From a checkpoint of a small mixture-of-experts model trained on Wikipedia: a sigmoid router.
Below are experts of layer 6 (counted from 0) of a mixture-of-experts language model. Rows are named router (the router's row for the expert) and show model dimensions 64-127. Each number is 200 + 30 x the weight over its row's rms, rounded and kept within 0 to 999.
Before each expert's rows: a language model's description of what the expert responds to. This comes from a sample of Wikipedia text that the model never trained on.

# expert 24
Description: Two-digit number pieces in coordinates, ages, vote counts, durations and minutes, such as 36.163 89°N, age 50, 5:03.
router,185,246,204,229,183,189,264,198,197,188,188,218,197,192,203,194,253,242,200,196,189,199,240,156,135,198,223,205,185,146,241,158,202,201,223,174,184,205,197,219,175,215,264,248,162,134,191,234,240,170,135,226,184,152,210,183,225,142,161,206,157,186,193,156

# expert 60
Description: Final digits of years and decades after 201, 199, 198, and month or century words, such as 1980s, 2013, April, century.
router,228,235,235,175,221,207,193,208,202,216,218,236,206,193,172,281,248,238,176,195,240,193,162,205,170,189,207,209,189,217,224,165,244,180,235,156,181,209,204,267,176,220,207,223,168,116,233,239,247,164,150,256,199,220,213,238,211,218,188,140,96,162,193,177

# expert 57
Description: Final word or piece of team, club, venue and company names in tables, like Panthers, Broncos, Stadium, Town, Corps.
router,200,216,200,207,159,163,210,201,185,261,189,240,197,217,226,264,237,220,197,251,180,223,207,174,220,151,208,214,187,208,185,165,232,171,241,181,191,240,229,186,156,202,184,198,183,158,188,221,227,180,152,214,276,176,248,185,227,170,131,214,106,224,196,180

# expert 39
Description: Opening parentheses after names or titles, as in (born, (1956–1958), (2001), plus was, whose, which after sentence subjects.
router,205,262,143,197,157,178,228,224,233,254,230,235,226,207,203,283,254,237,213,259,171,190,224,171,187,216,220,274,226,203,232,160,218,194,230,188,190,189,214,262,167,198,214,249,163,209,246,201,194,223,146,221,235,184,181,165,212,208,171,192,169,204,188,203

# expert 25
Description: Blank space tokens opening a line or table cell, before a year, number or name, especially in match reports and tables.
router,244,261,226,169,182,194,266,187,210,204,215,192,173,235,214,217,191,259,240,245,230,225,160,229,205,154,241,229,208,169,201,121,208,205,222,172,182,226,232,228,160,216,152,163,217,173,205,189,217,199,163,202,264,189,203,207,221,187,197,192,190,215,172,189

# expert 20
Description: Space tokens that open table cells after a pipe, mostly before numbers in census, sports and election tables; also speech verbs like said, stated.
router,236,224,189,190,148,228,217,187,193,216,207,211,177,251,190,242,196,222,216,240,238,212,202,184,140,197,208,225,195,188,191,151,214,214,208,148,192,247,198,244,218,173,208,216,219,153,235,217,255,196,192,171,267,182,229,189,213,182,222,209,194,201,171,193

# expert 41
Description: Accented letters and non-Latin script pieces in Chinese, Greek, Hebrew, Arabic or Cyrillic names, plus degree and minute marks in coordinates.
router,217,257,164,216,150,233,193,182,219,188,231,226,195,221,218,222,252,221,272,220,250,210,194,249,201,157,217,235,177,148,225,159,234,199,178,205,147,248,194,199,194,201,209,161,207,174,221,194,222,187,192,235,248,200,208,202,231,141,123,157,121,189,190,227

# expert 28
Description: Consonant-heavy inner or final pieces of European and other surnames and place names, such as Lod-ew-ijks, Ruvim-ov-ich, Per-kov-sky.
router,248,201,209,196,212,214,185,220,204,229,177,184,179,251,223,254,273,248,271,233,182,194,171,168,211,150,218,272,212,178,196,180,249,233,228,150,176,248,221,200,169,210,196,187,177,171,182,243,212,158,207,249,259,190,235,228,243,212,187,151,169,163,162,151

# expert 18
Description: Capital-letter codes and abbreviation pieces in sports tables and lists, such as country codes SRB, SCO, ITA, race codes, WWE.
router,233,200,169,213,188,180,178,223,225,219,189,199,163,226,255,203,257,220,197,231,193,205,168,174,145,195,204,196,140,216,165,175,190,190,224,193,159,220,185,212,198,251,191,188,201,157,187,240,274,190,175,208,204,169,191,206,222,236,182,185,136,212,237,186

# expert 32
Description: Dashes and hyphens in year ranges, dates and scores, as in 1945–46 or 1946-02-01, plus century digits like 197, 201, and of.
router,248,222,192,206,183,196,188,193,194,236,209,234,191,240,199,228,249,214,220,224,199,202,179,238,198,189,225,231,211,215,246,174,266,193,204,183,207,221,209,201,186,183,202,204,223,150,212,199,242,214,162,237,210,203,242,173,210,218,150,141,161,186,193,186

# expert 36
Description: Given names and surname pieces of people in cast lists, rosters and prose, such as John, David, Mc, Clinton, Allen.
router,183,201,225,226,212,188,213,227,239,265,175,214,189,186,162,209,294,199,204,188,187,226,177,158,233,135,178,278,182,181,185,196,244,197,291,155,203,245,241,216,195,208,200,209,185,191,201,183,281,195,152,215,194,230,233,206,216,200,188,198,124,160,181,189

# expert 9
Description: Heading markers ==, ===, list dashes, table pipes and infobox field colons, plus nationality words like American, British, Italian opening biographies.
router,239,214,189,224,208,214,189,222,179,254,175,190,211,214,216,218,148,262,215,232,210,230,227,196,190,205,192,208,212,215,241,186,224,195,215,224,177,202,221,261,174,246,247,221,203,160,193,217,236,201,168,177,224,224,193,236,233,158,199,209,179,225,177,153

# expert 22
Description: Opening pieces of capitalized proper nouns after commas, table bars or "of", such as Cur(rier), Lor(etta), Dub(ai), Mil(k).
router,261,275,222,241,253,184,198,190,219,212,248,189,170,263,193,192,213,222,193,233,205,230,176,187,212,132,205,212,209,193,165,203,185,182,218,167,188,270,210,217,240,207,224,178,215,200,254,244,226,176,234,168,208,217,227,223,198,202,175,158,206,241,195,196

# expert 6
Description: Words inside or right after == heading markers and infobox or table field labels, such as See also, Personal life, Species, Location.
router,241,206,208,219,187,199,230,189,238,261,214,212,212,212,222,238,201,241,256,216,246,180,201,195,209,200,249,236,201,183,241,176,214,159,203,243,180,220,279,225,207,231,277,186,197,181,222,203,194,233,172,188,218,221,232,267,205,184,195,191,121,229,199,120

# expert 47
Description: Inner word pieces of proper nouns and rare words right after a first capital, like Waxahachie, Maccabiah, Paintsville, Qincheng.
router,256,188,235,205,225,234,191,201,263,239,237,185,167,254,246,254,263,260,220,242,224,183,185,210,204,155,185,176,219,200,196,136,249,230,259,196,161,216,169,202,181,149,223,231,231,198,228,222,164,211,207,194,214,205,261,180,216,168,222,143,164,210,171,159

# expert 37
Description: Single capital letters beginning a name or label, such as Serie C, L 63–67, Andrew RT, Taira.
router,266,216,166,202,198,180,241,176,234,215,181,218,197,217,200,209,227,227,170,183,235,220,205,157,182,191,214,249,165,193,242,149,230,224,279,160,221,222,237,236,183,221,218,172,210,157,208,199,207,225,187,230,250,237,191,220,197,196,156,191,198,209,180,190

# expert 50
Description: Labels, dashes, colons and line breaks in infobox lists, such as Species, Kingdom, Coordinates, Website, Occupation, Purpose.
router,218,189,216,200,155,189,244,159,214,211,212,239,204,224,215,251,196,240,174,180,165,209,203,171,144,191,211,205,158,177,274,189,209,211,255,208,209,260,248,232,149,229,172,218,159,174,231,211,240,150,183,195,241,203,230,189,213,141,175,149,211,243,194,182

# expert 11
Description: Finite be/have verbs right after a sentence subject, such as was, is, has been, and the a/an that follows.
router,192,197,194,249,138,220,264,212,159,237,191,227,227,221,191,273,205,254,229,266,213,196,203,167,183,214,183,217,219,210,271,182,270,205,214,153,212,187,237,227,205,210,191,183,217,182,183,223,185,186,204,226,191,192,186,210,205,169,192,164,163,219,184,166

# expert 53
Description: Common first names and their pieces before surnames, in bylines, titles and cast lists, such as William, David, Sean, Leslie.
router,296,204,255,243,181,234,176,217,205,219,229,178,149,223,229,221,263,235,249,231,213,199,150,173,216,140,230,202,170,178,159,168,204,166,240,190,228,249,180,236,205,247,223,210,199,222,258,177,242,173,180,182,193,212,173,184,230,234,255,185,173,193,204,201

# expert 13
Description: Line breaks ending list items or headings and the hyphen starting the next bulleted line in infobox-style lists, such as "- Born:".
router,222,224,196,247,182,208,216,198,183,274,148,188,191,242,227,255,188,240,235,203,187,151,187,177,224,218,194,225,199,195,218,139,224,223,223,170,214,214,236,198,157,234,212,249,198,187,191,258,310,214,183,255,215,227,237,189,223,186,171,200,215,194,148,159

# expert 46
Description: Paragraph breaks, list dashes, table row ends, and == section markers, plus sentence-opening pronouns such as He, She, It, They.
router,248,210,185,240,173,169,229,212,213,238,226,213,210,228,234,250,228,223,222,281,210,222,236,200,198,200,173,239,199,234,272,206,227,205,243,219,196,228,209,239,184,253,231,226,207,157,207,172,177,201,186,163,237,184,227,182,204,157,175,202,169,210,171,176

# expert 33
Description: Inner words of multiword names like Saint, High, Holy, of in Earl of, word pieces like Actinopter-y-gii, and decimal points in numbers.
router,227,209,213,209,193,234,176,186,225,238,219,214,222,208,232,210,218,218,224,240,221,206,207,252,204,159,193,190,163,189,203,190,235,210,254,226,172,228,195,209,174,193,241,214,213,130,200,273,167,194,177,201,188,181,216,196,175,186,208,158,207,161,174,194

# expert 35
Description: Pipe and semicolon separators and header words in sports or election tables, such as Votes, Result, %, and number words like three.
router,215,257,197,237,199,247,186,231,210,280,227,225,206,185,199,212,192,202,195,265,184,232,255,176,207,190,189,194,172,183,212,170,236,214,241,239,189,183,262,209,150,269,221,200,167,107,204,210,254,184,187,218,221,192,201,219,208,199,185,205,131,189,220,135

# expert 30
Description: Prepositions and articles inside titles, place names and list entries, such as of, in, at, to, de, as in The Shoppes at Northpark.
router,241,221,226,224,169,189,186,190,233,219,178,277,154,239,211,236,238,208,184,182,204,186,205,198,210,181,202,223,230,175,212,201,245,191,239,248,172,292,244,212,189,221,190,171,184,170,218,186,254,213,155,184,188,167,237,204,199,220,180,220,209,180,211,207

# expert 19
Description: Conjunctions and opening quote marks that begin a clause or quotation, such as as, when, where, because, "made.
router,223,218,210,209,215,194,236,179,207,220,224,203,211,209,207,229,241,213,199,189,177,186,200,198,186,152,218,226,218,121,224,180,226,188,202,192,140,227,240,271,194,202,237,204,213,162,272,182,241,179,193,253,241,185,183,198,229,210,165,139,181,224,147,163

# expert 55
Description: Prepositions after a verb or noun, mostly places, such as located in, near, between, from, in Maharashtra.
router,197,244,167,214,181,202,275,178,235,189,221,212,178,250,225,218,232,228,203,206,227,207,166,167,217,184,239,236,205,132,228,204,207,178,218,173,199,216,280,218,224,253,208,183,181,193,231,205,200,192,184,272,196,239,209,233,195,190,209,157,200,207,189,190